Experts of a small language model.
Experts: 64 experts in each of 12 layers, 64 PolyReLU neurons an expert, a softmax router.
Training: a variant of Muon for the experts, 518M tokens, 7900 steps.
Below are experts of layer 4 (counted from 0) of a mixture-of-experts language model. Rows are named router (the router's row for the expert), up (a neuron's input weights, with its number), down (a neuron's output weights, with its number) and show model dimensions 0-63. Each number is 200 + 20 x the weight over its row's rms, rounded and kept within 0 to 999.
Before each expert's rows: a language model's description of what the expert responds to; "comes after" lists some tokens at least twice as common just before its tokens as in all text. This comes from a sample of Wikipedia text that the model never trained on. Tokens count by the router's weight.

# expert 2
Heads of proper names for countries, states and institutions, mostly after "the" or "of": University, States, County, Kingdom, Netherlands.
comes after: " the", " of", ",", " United", " in", " New"
router,173,172,241,166,181,219,184,207,179,223,262,179,202,191,217,208,191,197,184,188,224,224,230,192,183,177,190,142,204,190,218,220,262,190,189,173,194,227,190,181,177,203,181,223,180,235,244,182,172,210,226,186,238,231,235,161,230,197,188,189,171,225,176,201
up0,224,196,204,171,178,224,163,196,213,209,222,199,194,198,214,244,175,193,186,197,191,215,213,184,220,179,201,157,200,158,184,184,194,194,207,191,213,180,222,186,164,185,226,171,208,229,194,220,193,180,197,207,226,198,217,225,178,151,195,189,198,174,179,182
down0,197,174,200,214,202,191,211,193,183,205,190,225,189,193,179,217,191,209,206,231,211,198,197,179,226,212,218,235,211,194,194,219,203,202,239,217,187,201,214,223,190,204,205,193,210,197,193,222,240,198,226,216,182,178,159,202,188,199,192,223,191,189,166,189
up1,222,195,256,189,161,176,207,216,219,224,211,189,226,174,176,193,223,209,215,201,210,216,209,206,210,187,209,203,182,211,235,210,180,193,208,154,187,225,173,190,205,227,185,197,214,216,243,228,194,197,177,188,198,173,224,210,168,187,224,192,201,185,229,175
down1,228,204,199,180,189,211,212,197,172,208,209,162,221,205,193,192,224,181,188,202,213,178,172,197,180,190,200,180,230,190,196,204,217,207,177,208,189,233,232,197,192,204,192,198,183,194,171,193,221,201,209,174,152,176,230,215,181,196,194,229,192,215,218,247
up2,199,172,200,181,188,210,194,178,200,217,204,221,184,192,197,180,168,187,211,194,183,227,253,184,174,184,182,125,248,202,201,219,211,191,200,177,190,231,216,186,194,203,224,193,174,235,179,186,195,230,182,197,193,193,190,179,244,190,181,228,216,186,219,179
down2,127,177,205,210,201,185,159,192,215,199,158,189,168,197,178,182,230,172,266,213,195,193,144,187,195,212,188,204,199,221,182,198,153,225,192,199,228,195,214,186,194,189,221,181,187,220,252,184,208,203,190,157,207,191,161,180,220,221,183,171,185,196,205,181
up3,176,197,218,179,237,242,212,204,198,213,220,167,198,218,220,190,197,185,219,199,189,171,209,175,183,205,214,217,226,181,227,211,215,228,172,212,174,197,179,185,189,215,224,201,187,211,227,169,214,182,205,207,190,213,208,149,189,189,210,212,143,220,213,195
down3,228,214,164,209,197,175,217,225,207,242,217,200,235,198,185,180,202,169,181,178,207,208,179,219,217,169,200,173,224,184,203,162,182,208,197,199,194,185,193,150,194,224,206,192,202,231,185,216,201,209,199,172,222,204,163,185,196,221,214,156,184,205,203,207
up4,214,215,210,175,194,216,181,213,193,192,197,192,163,177,209,198,151,222,190,205,239,202,232,232,133,199,200,173,195,205,190,190,179,170,196,218,232,221,202,219,188,194,206,207,178,193,246,199,177,172,218,196,182,229,189,175,170,240,240,178,223,205,218,198
down4,204,209,199,205,187,184,196,185,189,199,206,232,207,168,214,214,203,219,205,189,209,198,186,186,192,191,208,196,195,211,220,239,180,238,212,200,205,175,202,208,220,194,226,207,202,216,193,225,210,187,151,192,184,193,184,225,211,172,182,192,194,208,166,181
up5,201,201,178,188,195,162,155,233,183,220,215,195,194,183,214,180,195,199,200,174,201,195,161,218,194,201,208,183,209,189,176,231,200,212,231,220,225,206,192,191,180,174,171,173,204,205,205,191,194,208,190,214,185,182,213,204,201,188,185,188,197,175,175,189
down5,229,173,212,202,217,191,202,179,208,186,221,184,182,226,227,181,171,171,221,215,205,199,247,193,176,197,192,197,182,188,186,202,202,222,201,182,175,210,175,204,217,189,170,179,187,185,212,203,195,204,186,217,222,207,205,181,225,191,169,216,204,199,235,205
up6,218,176,204,171,202,189,217,202,196,182,217,201,241,200,222,210,165,227,165,180,138,215,197,165,201,217,168,225,219,189,192,212,204,226,188,168,242,209,220,177,224,222,209,224,182,209,201,225,170,209,183,222,179,190,237,201,182,205,134,200,185,195,218,171
down6,191,200,189,208,195,191,218,192,156,191,203,205,195,205,212,187,200,176,226,197,223,183,229,239,183,209,195,214,232,181,191,209,204,191,182,183,152,198,204,184,211,194,181,211,227,188,183,234,194,203,193,209,210,200,212,195,214,170,164,189,213,225,195,197
up7,222,180,167,227,191,217,206,196,228,192,232,197,180,207,191,179,177,205,175,200,158,172,169,183,205,204,233,169,191,178,195,185,233,220,189,220,211,204,225,230,209,183,190,198,216,202,204,185,162,178,175,212,193,187,186,168,184,211,223,201,197,199,242,159
down7,207,187,210,223,157,217,222,196,218,200,219,185,194,189,212,213,238,190,177,213,219,216,193,200,187,190,208,175,178,211,225,184,232,190,197,204,230,215,197,191,187,243,225,183,203,225,172,198,177,193,210,180,210,215,179,183,217,200,189,211,188,157,201,190
up8,223,183,185,177,223,183,191,190,176,215,236,189,182,255,208,195,195,226,196,181,210,198,190,165,195,208,201,180,205,204,215,199,178,177,210,181,224,177,194,196,211,179,182,219,212,211,216,186,193,230,231,185,131,200,181,204,240,224,188,180,215,224,203,217
down8,204,184,187,224,224,187,206,212,198,184,169,222,213,197,201,191,191,213,245,212,200,207,195,216,213,207,158,201,187,176,194,183,187,194,201,219,217,151,167,223,174,205,209,229,203,190,208,167,210,198,227,212,176,190,215,201,228,201,225,192,197,216,224,203
up9,193,210,220,224,205,212,139,208,219,162,165,167,224,219,270,187,201,190,217,235,218,225,207,177,204,190,199,192,233,197,224,196,254,205,195,171,201,197,200,192,203,227,179,222,245,170,168,206,205,174,203,204,205,176,198,227,174,198,169,183,215,171,198,194
down9,193,224,185,198,177,209,195,176,219,176,223,173,226,192,194,228,220,212,212,200,230,194,199,248,192,235,187,213,231,164,189,178,189,244,217,195,180,222,216,184,204,218,199,164,177,202,202,185,184,215,222,192,197,241,213,202,211,223,207,200,213,193,208,195
up10,213,205,153,159,215,192,218,209,203,195,240,199,187,221,222,181,175,213,206,189,209,199,201,212,192,174,186,203,217,197,186,184,203,219,247,203,219,189,207,214,224,189,185,174,206,196,230,233,207,192,217,202,185,195,232,231,195,162,178,159,181,227,183,174
down10,224,217,176,229,182,213,223,213,197,186,205,193,186,208,184,210,203,183,229,210,191,172,210,192,185,193,159,175,218,216,195,206,217,211,230,217,227,186,179,231,219,184,180,223,189,201,195,202,240,165,189,188,208,209,188,216,204,219,162,221,250,194,182,190
up11,210,175,191,154,222,251,195,208,210,214,174,169,194,172,148,213,204,188,198,190,211,204,207,166,192,181,218,199,197,179,182,245,221,187,162,189,210,200,201,206,163,223,188,211,220,190,199,231,192,214,198,212,167,208,204,186,203,211,190,198,208,196,190,181
down11,196,240,202,193,169,204,202,197,220,195,194,196,189,174,200,176,213,187,228,193,215,235,182,190,198,189,202,193,199,199,201,203,194,243,230,217,218,210,175,158,209,181,172,180,224,260,204,192,190,209,211,220,213,224,219,206,227,225,184,194,226,195,198,187
up12,198,204,230,190,205,209,192,191,208,211,191,182,155,211,232,212,199,226,208,200,170,191,187,156,205,211,193,160,192,187,199,177,214,218,212,201,197,190,214,172,186,223,172,254,175,226,202,186,195,179,226,215,220,208,227,186,205,210,161,215,179,220,219,227
down12,176,253,182,213,184,162,172,187,220,208,214,212,195,220,189,228,207,188,195,185,204,226,179,203,207,188,193,195,181,211,171,170,193,220,199,207,212,177,195,210,212,167,220,225,245,191,220,238,206,234,182,188,208,231,214,219,171,197,205,169,219,154,190,243
up13,180,178,180,214,208,185,204,234,240,209,220,175,204,231,208,172,176,206,188,190,187,192,161,197,208,172,199,222,239,208,175,210,210,187,200,159,189,209,190,205,146,198,194,197,211,204,193,197,152,213,236,186,175,182,236,193,214,189,184,142,180,231,197,186
down13,198,194,186,201,186,197,192,216,195,202,206,226,204,187,205,224,195,199,196,189,198,208,191,214,227,220,194,229,210,224,197,192,185,199,207,195,201,208,184,233,186,195,210,198,196,179,217,200,200,165,160,168,190,191,196,202,197,201,212,172,191,178,233,184
up14,193,191,238,171,231,196,201,215,151,218,189,185,198,200,194,226,222,200,213,214,160,176,226,198,199,170,233,205,214,224,180,176,233,183,261,192,206,210,177,174,165,202,202,204,179,195,193,172,190,215,200,191,176,184,215,212,203,221,204,143,184,210,204,254
down14,189,205,244,199,248,229,198,212,188,163,215,206,240,205,205,198,180,214,201,191,177,191,251,201,224,206,173,241,198,196,230,213,212,212,216,232,234,198,169,181,197,195,208,228,230,203,197,201,198,203,191,197,205,166,206,193,223,190,212,207,175,211,209,166
up15,209,166,205,196,189,226,228,203,188,197,222,170,199,202,197,220,150,223,199,199,178,215,211,197,167,181,190,218,242,184,183,161,192,195,220,166,179,215,204,163,198,182,165,222,223,201,212,209,163,209,202,252,216,179,206,211,217,198,197,256,211,207,219,196
down15,234,158,193,171,192,179,205,181,204,245,240,182,187,179,189,188,190,189,215,191,212,230,179,213,186,222,201,191,179,218,188,164,210,184,215,188,204,179,206,191,214,199,204,229,232,213,206,197,186,242,210,217,213,202,180,224,177,205,199,252,210,210,226,218
up16,228,210,215,215,220,172,186,198,209,209,198,166,183,190,179,199,185,188,203,164,226,220,225,218,172,183,188,225,207,194,189,193,199,205,189,189,230,210,195,204,227,196,217,177,239,222,191,203,218,207,164,204,216,234,192,221,201,194,227,211,179,190,169,188
down16,199,223,193,204,193,214,181,200,215,185,200,219,204,212,212,232,228,216,215,184,193,198,201,216,209,217,201,206,221,192,226,202,181,217,186,195,175,209,185,212,186,195,192,237,188,200,192,177,200,188,181,198,194,194,210,185,197,210,182,193,234,188,200,212

# expert 3
Function words in quoted speech and informal first-person talk: negations, auxiliaries, pronouns like not, never, you, could, isn't, Hey.
comes after: " to", " I", " \"", "'", ".", " not"
router,146,181,227,197,177,201,210,206,201,191,215,219,203,184,224,224,195,192,171,176,201,222,236,219,205,192,225,198,197,198,217,203,216,200,215,194,208,222,173,199,197,210,190,221,198,199,218,188,189,182,170,214,203,198,157,198,172,166,193,182,183,235,200,184
up6,221,202,222,192,195,201,198,178,230,194,212,174,206,189,194,193,211,174,196,218,167,177,200,213,173,222,159,220,179,146,218,188,188,194,190,182,167,218,229,191,176,202,224,200,186,176,194,184,200,202,202,177,184,180,207,203,210,204,194,183,199,234,151,189
down6,178,175,179,240,218,207,180,194,192,223,233,171,163,168,232,241,222,201,195,191,216,202,160,215,200,187,202,230,203,226,248,208,223,195,199,182,222,219,222,187,185,208,210,184,198,230,158,212,228,185,198,186,204,202,196,211,211,227,214,221,208,205,196,206
up7,228,210,193,211,180,218,174,215,193,211,195,194,228,204,200,211,200,193,206,152,183,207,212,220,194,207,238,195,189,197,213,196,191,239,197,211,196,178,200,219,233,184,181,202,219,173,213,224,200,165,175,241,207,184,220,208,197,206,204,179,201,214,193,164
down7,183,180,147,184,169,194,179,181,213,223,207,199,210,199,193,231,236,212,206,178,241,185,169,178,232,220,163,247,244,214,202,219,195,193,194,175,211,231,196,203,209,170,208,172,205,175,209,180,205,174,231,215,206,217,185,199,169,204,202,203,146,201,208,194
up8,187,173,199,218,179,215,230,217,186,194,242,193,213,217,195,206,179,201,189,207,173,219,182,196,208,200,231,223,180,207,198,219,171,163,177,208,234,191,185,203,203,208,205,199,262,202,182,193,205,220,167,220,209,211,202,167,197,208,204,220,208,205,239,201
down8,205,211,204,206,190,204,246,196,228,204,239,170,197,188,211,178,184,199,220,223,185,205,184,190,221,221,223,217,209,190,194,250,179,205,196,236,211,188,205,214,206,204,207,220,202,209,190,217,199,220,178,259,185,170,196,225,171,191,207,190,196,190,215,185
up9,204,185,238,187,194,179,206,207,189,185,174,221,185,191,199,202,231,176,253,197,214,212,207,169,188,176,201,208,214,201,201,204,218,163,195,225,206,197,190,164,199,217,189,205,205,234,239,200,164,193,190,227,180,208,197,188,203,218,224,202,174,176,221,181
down9,249,190,247,196,162,204,208,188,185,210,199,216,180,200,174,215,220,188,212,175,186,207,197,235,190,199,191,181,180,174,196,172,186,187,203,232,210,203,200,204,213,185,213,200,187,183,229,204,209,207,210,189,193,204,215,208,195,173,171,200,200,173,166,214
up10,198,200,224,231,184,219,227,205,201,192,202,159,167,182,228,217,212,208,218,190,168,187,219,257,212,189,195,187,215,178,183,220,197,212,191,233,193,197,211,174,188,202,176,190,193,211,171,231,200,193,178,172,220,213,204,166,215,189,157,165,164,194,176,202
down10,181,204,215,205,210,231,227,236,193,184,198,196,222,197,164,165,195,225,198,189,195,213,261,186,216,180,194,178,185,194,206,236,187,225,216,186,188,210,225,173,163,217,203,215,209,167,184,200,201,192,226,182,200,206,202,218,166,185,151,195,204,188,214,182
up11,177,203,176,191,218,183,201,161,229,230,190,180,215,203,224,188,202,170,181,188,224,198,254,153,223,184,201,205,207,206,201,208,196,175,198,229,193,224,195,198,204,232,196,221,207,206,210,193,214,239,202,225,197,217,163,225,146,208,206,205,195,191,190,184
down11,204,206,192,157,228,187,198,196,188,191,207,217,241,217,200,179,187,228,187,183,207,208,215,206,188,222,183,206,182,183,202,220,205,196,187,216,239,188,203,158,218,220,227,219,214,227,185,229,204,227,238,227,204,206,142,225,201,217,191,201,191,201,215,224
up12,171,213,188,221,213,190,184,204,212,180,193,201,194,190,216,185,165,203,181,189,178,187,195,209,196,218,225,200,214,168,223,228,241,224,223,200,207,195,215,183,218,186,231,213,225,207,167,158,202,205,201,191,215,207,212,206,206,203,199,217,189,173,180,187
down12,166,242,184,182,222,210,237,219,194,161,206,217,209,216,180,195,215,212,192,170,180,183,224,190,163,195,170,182,175,198,188,233,216,187,226,178,180,207,218,203,208,192,216,221,236,191,183,227,188,207,196,214,187,201,222,217,162,197,217,217,180,180,213,195
up13,167,218,201,169,211,176,225,212,213,215,225,187,195,206,185,236,217,175,211,197,181,207,183,187,203,156,197,212,178,206,196,199,238,187,212,194,195,202,178,197,223,211,191,215,179,202,210,225,166,214,206,195,189,160,200,206,184,201,235,230,192,218,187,147
down13,200,214,174,189,201,190,197,194,204,214,207,191,218,198,180,217,186,162,214,205,201,195,177,198,193,174,201,173,216,172,196,208,224,203,205,201,194,191,164,204,198,174,200,185,154,229,147,202,181,217,195,172,204,198,217,192,261,188,230,193,194,222,196,169
up14,219,225,207,214,194,186,163,198,203,203,192,215,204,213,199,184,180,183,203,185,171,210,214,201,200,156,176,193,233,226,213,205,176,217,217,216,215,199,205,221,189,198,208,190,216,221,222,210,188,213,212,189,246,235,192,202,217,188,190,181,195,173,191,190
down14,151,166,183,216,209,176,188,222,182,190,175,184,197,218,190,209,226,171,184,201,227,206,191,180,176,230,165,191,223,183,176,200,198,216,242,230,178,208,197,220,219,179,183,204,205,219,190,211,202,214,196,205,237,246,197,186,229,191,205,213,182,203,238,184
up15,181,155,184,183,206,209,206,224,189,199,202,188,222,203,176,184,174,184,174,207,176,220,165,199,195,172,168,176,220,195,167,208,232,187,186,185,208,211,157,160,201,194,199,189,201,216,190,197,193,217,164,212,194,197,184,203,167,192,177,216,236,202,190,148
down15,217,222,231,227,185,190,163,205,225,183,222,215,167,170,211,204,246,201,234,189,201,211,187,210,212,221,219,208,188,205,188,164,215,194,192,199,208,210,206,198,206,210,193,188,202,241,216,241,225,175,172,209,250,158,185,172,163,206,231,219,187,212,224,151
up16,210,207,182,177,193,178,189,231,199,179,216,169,217,192,207,167,209,188,176,226,228,192,207,223,197,211,204,227,210,197,197,181,203,184,199,180,206,188,208,200,229,207,194,166,201,191,215,159,225,208,184,167,175,211,206,223,215,177,199,196,202,230,185,184
down16,208,202,216,204,220,203,182,225,201,228,174,185,197,178,200,203,201,174,206,237,199,218,149,236,164,202,221,215,231,193,188,246,189,183,189,216,251,229,190,216,176,190,209,184,250,191,204,228,205,225,199,182,232,202,190,167,220,232,192,195,234,176,198,219
up17,210,194,175,191,175,213,218,205,176,249,160,200,178,174,201,178,186,198,202,205,197,207,191,218,202,224,209,219,255,191,197,241,206,194,213,198,177,211,222,220,199,201,146,226,176,170,190,174,181,167,185,166,183,223,211,199,192,218,183,177,205,159,180,194
down17,227,200,228,200,223,224,235,174,195,205,194,208,185,205,203,225,199,188,205,216,187,209,235,200,190,236,231,191,221,229,212,181,190,223,201,184,187,169,196,200,190,173,205,136,181,193,183,203,209,220,192,214,227,259,185,182,161,225,212,191,202,187,175,219
up18,166,189,217,209,203,196,188,190,199,181,221,182,201,211,186,213,225,216,203,195,216,200,220,142,211,246,206,183,208,231,197,167,181,180,224,196,207,201,208,232,170,196,229,192,212,186,210,197,191,211,193,178,213,211,223,222,187,237,196,167,202,245,202,201
down18,220,213,203,226,182,213,205,174,212,190,182,204,229,225,216,205,189,170,219,176,196,178,234,179,189,219,214,197,179,185,188,201,179,197,192,204,187,170,237,210,171,198,199,197,216,184,208,194,196,221,181,180,175,212,181,215,263,190,173,178,221,207,183,213
up19,203,193,166,216,138,207,202,212,198,206,211,201,172,210,189,197,190,193,205,169,170,208,201,193,167,206,192,172,203,236,212,196,203,203,226,196,191,187,194,198,206,190,236,203,221,172,223,192,191,185,155,179,200,212,192,192,218,205,184,191,223,219,159,198
down19,219,216,174,200,144,195,211,177,217,212,160,205,219,212,213,240,194,216,173,230,225,217,155,201,165,174,219,209,174,181,184,187,205,237,167,200,208,218,192,211,201,182,186,201,181,204,190,221,201,196,201,156,201,224,230,208,200,174,225,173,200,174,168,178
up20,227,192,204,225,192,170,200,189,167,207,211,189,222,228,206,194,213,174,164,188,208,203,202,173,199,226,171,184,200,188,192,205,196,250,186,185,182,171,221,173,208,215,196,188,208,194,216,187,196,213,192,200,220,210,207,188,186,212,196,176,231,205,209,222
down20,185,209,172,142,171,189,208,182,199,241,215,184,167,200,212,201,193,227,194,209,202,184,202,154,243,207,210,189,184,212,214,189,180,209,197,196,197,153,222,169,173,208,177,189,186,153,184,195,199,175,232,198,192,190,246,191,239,187,192,202,187,218,205,169
up21,196,195,212,183,199,191,185,210,213,205,188,190,198,199,187,196,192,195,188,224,136,228,178,162,189,216,212,221,225,192,186,185,173,212,231,187,219,153,194,224,183,199,184,200,190,225,242,193,191,188,181,211,228,196,201,201,180,165,166,199,237,224,210,221
down21,212,242,214,177,236,197,228,211,202,223,180,216,211,221,211,153,191,226,191,211,207,194,211,214,206,154,181,198,205,210,189,181,199,191,187,234,168,181,209,170,212,185,171,202,218,187,207,200,207,208,224,191,206,181,190,229,186,194,186,208,205,181,214,219
up22,221,216,223,209,207,224,189,196,228,189,171,220,215,195,226,213,209,194,192,221,189,226,203,235,167,195,190,203,199,221,255,200,202,185,199,211,209,233,222,204,222,192,198,211,195,191,225,189,186,236,169,203,194,184,241,245,203,181,210,172,230,196,175,185
down22,166,191,216,225,186,185,213,225,210,180,228,183,203,200,222,195,221,208,191,168,216,183,152,206,205,182,212,227,184,219,215,186,210,208,208,231,189,199,213,204,212,240,198,186,186,220,205,186,183,211,153,239,212,172,195,204,202,176,193,197,179,189,214,191

# expert 22
Capitalized head words of institution and place names after a modifier, such as School, Museum, Council, station, Court.
comes after: " the", " National", " The", " a", "The", " State"
router,201,150,211,184,153,222,212,199,183,237,229,201,198,171,214,193,221,201,196,210,223,213,215,185,205,196,178,176,207,204,206,254,234,233,195,176,229,204,222,216,187,199,178,196,188,221,214,200,167,236,232,190,205,205,223,201,191,207,209,174,166,214,196,169
up0,219,197,195,204,189,238,221,186,223,189,212,233,212,206,244,212,188,183,214,216,205,174,171,240,226,175,230,186,204,233,190,180,212,237,214,190,222,217,199,197,185,214,190,163,204,196,206,191,197,194,212,171,168,200,192,260,164,188,243,224,193,206,204,187
down0,182,204,217,218,196,193,199,218,257,215,191,192,173,181,191,216,222,227,178,209,220,194,184,187,195,191,221,228,166,237,215,233,206,204,214,217,200,216,238,218,214,195,211,211,188,185,201,199,177,170,172,196,227,180,209,212,180,208,197,213,188,227,190,191
up1,219,176,217,187,178,198,212,220,212,211,190,206,234,192,169,205,168,192,199,197,225,192,200,191,203,199,205,191,210,182,217,206,199,210,226,174,166,235,170,193,182,202,202,168,202,178,175,206,201,224,222,197,178,182,169,186,176,200,189,201,188,244,205,200
down1,175,202,176,207,192,214,221,188,225,170,213,184,191,214,161,181,187,178,229,181,187,202,197,229,202,176,209,203,199,216,180,177,197,206,201,153,197,164,213,225,185,182,180,216,207,185,210,203,205,151,231,181,189,214,195,231,219,173,191,202,204,238,237,186
up2,191,228,176,193,201,229,178,196,208,213,174,209,211,169,217,235,211,169,232,180,169,192,176,189,201,216,195,202,180,208,196,207,207,199,183,176,197,166,167,229,171,176,212,179,190,212,193,201,227,204,174,202,207,160,205,210,178,202,189,164,206,229,199,213
down2,178,202,163,213,191,208,187,175,226,203,224,191,177,212,189,204,170,190,195,211,189,199,200,202,226,185,221,215,179,202,198,203,205,201,215,226,194,174,231,218,198,195,204,204,183,179,166,204,203,159,221,236,205,176,197,192,159,190,207,176,207,152,180,220
up3,179,191,204,185,216,214,230,158,192,225,188,218,202,187,206,173,234,198,216,229,186,210,205,182,177,171,201,180,202,200,233,185,219,206,220,162,222,215,177,208,198,217,207,194,188,215,188,202,202,233,194,199,229,197,194,188,190,162,205,204,205,200,204,157
down3,185,200,206,190,195,224,180,208,175,193,227,199,223,215,211,176,195,184,234,237,229,225,167,174,195,239,200,182,213,181,198,196,198,192,215,194,193,198,215,154,179,158,186,164,194,224,170,219,215,193,211,205,168,195,203,194,194,187,187,206,203,183,211,189
up4,232,184,210,195,174,203,233,201,208,211,218,187,186,188,226,225,189,191,177,210,207,198,231,204,209,204,212,209,217,186,180,172,188,201,192,193,218,195,201,234,201,204,206,227,206,205,162,195,174,210,172,211,203,239,210,179,200,213,198,161,197,203,191,169
down4,223,153,211,222,213,194,185,222,186,172,214,177,177,213,212,204,158,175,206,216,194,244,241,211,194,199,193,197,220,172,196,177,191,193,195,167,228,203,170,200,234,203,196,225,208,171,210,210,178,172,210,182,170,203,191,207,204,171,194,229,208,165,215,184
up5,196,210,180,193,211,164,206,229,210,210,210,193,219,229,225,169,193,186,209,199,241,166,235,208,189,218,212,219,164,191,222,233,182,198,239,193,233,191,184,224,225,233,190,210,218,215,227,163,210,206,260,188,188,194,209,187,197,205,184,172,181,196,221,193
down5,236,225,229,208,210,217,194,200,210,204,205,195,197,165,209,190,213,178,215,189,221,222,196,216,237,188,176,219,224,172,187,178,200,225,215,207,227,183,218,217,215,230,205,203,212,183,198,169,214,205,198,221,221,209,190,189,215,217,203,206,225,202,198,220
up6,213,200,171,171,170,159,190,215,236,190,211,211,159,203,193,170,240,222,238,189,200,211,213,221,182,218,218,208,193,204,182,214,192,228,211,192,213,153,206,170,200,178,181,182,185,199,237,205,164,228,185,176,185,199,224,194,199,229,164,153,177,189,211,197
down6,202,207,225,222,247,210,237,200,181,201,212,232,212,197,193,193,190,181,239,201,176,205,202,192,196,158,179,206,217,205,206,188,190,164,221,198,202,187,209,174,205,209,175,229,202,223,194,207,226,189,180,190,200,159,198,244,206,167,168,214,224,215,219,201
up7,190,217,178,150,204,210,211,222,209,178,177,178,206,171,187,173,177,183,247,210,198,196,158,169,178,183,218,219,154,223,191,226,209,192,213,223,226,198,195,198,214,210,210,180,215,187,228,192,174,208,208,209,203,251,185,183,166,235,204,214,166,217,205,197
down7,179,199,207,211,212,167,200,197,203,188,198,216,206,246,161,203,203,209,193,204,217,197,197,216,191,211,209,182,228,167,179,197,225,205,272,205,168,170,177,220,198,204,203,168,208,195,209,193,182,180,225,198,199,194,200,187,208,183,192,211,172,175,202,204
up8,210,156,184,173,177,203,190,173,201,228,185,202,190,207,202,178,188,178,210,190,213,195,229,169,179,207,188,165,207,182,211,222,189,190,168,183,220,216,182,209,193,214,215,174,190,197,141,204,189,237,186,209,181,201,206,203,195,213,196,219,209,175,183,187
down8,195,198,196,167,219,155,174,186,217,196,195,173,170,188,171,240,192,219,220,241,201,186,152,188,182,204,172,215,262,196,207,195,205,188,214,173,193,179,197,176,202,200,193,149,205,187,208,179,213,179,218,192,177,201,212,201,141,216,197,183,225,197,188,203
up9,185,174,187,216,189,208,203,203,177,171,210,198,188,202,193,173,183,211,212,239,213,199,184,188,198,188,231,183,205,216,228,180,210,168,200,193,190,192,202,231,203,186,203,182,185,189,189,188,204,184,211,225,172,189,224,212,195,222,197,206,233,197,213,154
down9,192,220,185,163,197,212,202,192,199,185,245,178,182,201,199,180,198,219,191,226,199,196,168,221,213,201,198,179,212,205,183,174,219,179,191,196,210,203,204,214,168,232,177,200,193,209,184,167,197,195,214,193,178,204,204,203,183,170,173,208,240,207,194,187
up10,193,204,162,222,238,216,189,201,196,221,184,236,245,204,206,210,172,182,205,214,200,182,154,180,174,194,236,188,201,230,170,216,190,237,191,198,207,208,219,203,166,207,217,227,215,192,200,184,225,185,170,195,205,198,210,212,186,188,201,193,182,209,183,181
down10,190,196,203,197,204,225,231,179,200,197,198,184,188,178,194,206,200,156,217,199,195,214,198,183,227,197,226,207,220,171,205,197,167,182,201,199,207,184,223,197,177,159,160,207,185,210,227,176,153,182,225,224,187,211,200,242,196,245,193,214,262,203,249,189
up11,212,223,204,199,191,196,170,189,218,207,187,192,207,184,197,157,202,200,197,211,198,209,199,117,216,200,186,200,204,192,168,185,233,184,201,169,199,180,187,203,244,236,190,209,193,242,233,241,189,208,185,207,190,206,183,233,202,242,167,199,189,195,185,195
down11,211,208,193,162,169,200,182,236,200,186,238,188,200,186,204,202,188,185,213,154,233,191,203,242,158,207,196,160,196,235,196,187,242,208,214,213,184,197,195,195,235,190,217,197,206,202,191,243,199,224,221,209,197,215,148,191,206,212,189,208,194,147,244,216
up12,198,197,193,146,163,205,199,217,240,216,206,200,144,200,225,177,219,211,207,164,195,183,175,184,228,202,190,194,186,173,204,231,183,209,202,201,208,188,228,190,189,170,195,210,188,199,216,194,163,175,220,188,191,196,207,165,181,203,170,184,180,204,192,214
down12,162,249,176,213,214,180,175,203,176,224,227,199,233,221,236,202,198,217,221,183,208,196,173,222,174,215,198,184,163,191,197,212,223,192,204,176,189,214,200,205,222,174,204,222,204,214,181,227,234,225,207,206,193,198,209,231,185,198,185,193,211,187,229,202
up13,211,213,206,205,235,189,212,174,190,221,196,178,173,205,187,185,187,215,193,200,204,208,223,193,158,200,196,168,177,206,170,228,196,212,190,180,240,234,207,215,199,197,197,198,217,193,181,217,184,223,209,157,208,192,200,226,223,218,199,210,188,182,234,189
down13,206,193,221,206,199,207,228,185,234,203,204,181,170,182,200,211,220,219,222,218,186,213,160,179,203,214,207,198,187,209,182,185,190,201,193,235,198,169,194,176,191,187,191,174,186,209,234,168,180,247,203,206,209,172,190,215,216,202,177,207,187,217,134,208
up14,179,168,180,185,183,188,193,209,181,217,190,178,153,193,215,182,197,178,230,202,207,197,194,191,191,182,224,217,233,227,180,194,188,204,209,197,221,190,176,219,191,174,204,202,197,198,246,184,191,205,211,214,205,190,215,182,155,194,175,153,172,206,229,225
down14,193,209,218,221,247,213,222,170,216,233,206,209,200,182,235,234,213,222,194,186,222,192,218,166,205,205,220,209,212,206,195,184,153,235,220,206,207,168,177,169,204,174,200,190,206,210,196,162,220,203,215,194,198,204,212,209,184,215,196,193,213,197,211,212
up15,216,185,194,187,242,186,167,216,200,213,181,176,199,204,224,215,192,186,212,226,216,166,207,222,208,192,206,220,176,222,193,192,198,241,158,217,191,203,208,183,225,196,195,218,191,173,203,224,190,191,196,175,186,216,155,179,226,210,187,218,236,174,190,178
down15,168,189,211,208,191,191,228,200,232,189,210,199,218,206,218,217,192,226,171,210,201,209,183,215,212,163,199,200,239,198,171,196,233,214,192,197,197,196,213,172,185,185,165,209,168,180,207,229,189,214,193,192,221,199,209,220,168,196,190,186,193,186,196,202
up16,224,184,228,214,222,213,236,220,202,206,232,152,216,183,187,168,212,209,225,202,217,200,196,182,207,181,201,167,186,195,187,223,198,191,215,167,201,178,200,209,177,225,207,177,215,225,192,224,223,208,198,193,203,222,192,193,200,239,215,210,195,219,163,211
down16,210,208,177,159,209,184,169,199,222,212,205,197,191,212,184,214,172,191,215,196,199,214,205,229,183,209,218,173,190,221,202,204,161,205,177,212,238,205,194,183,229,205,182,207,228,209,161,252,222,189,192,198,204,187,193,185,234,207,203,195,184,180,185,180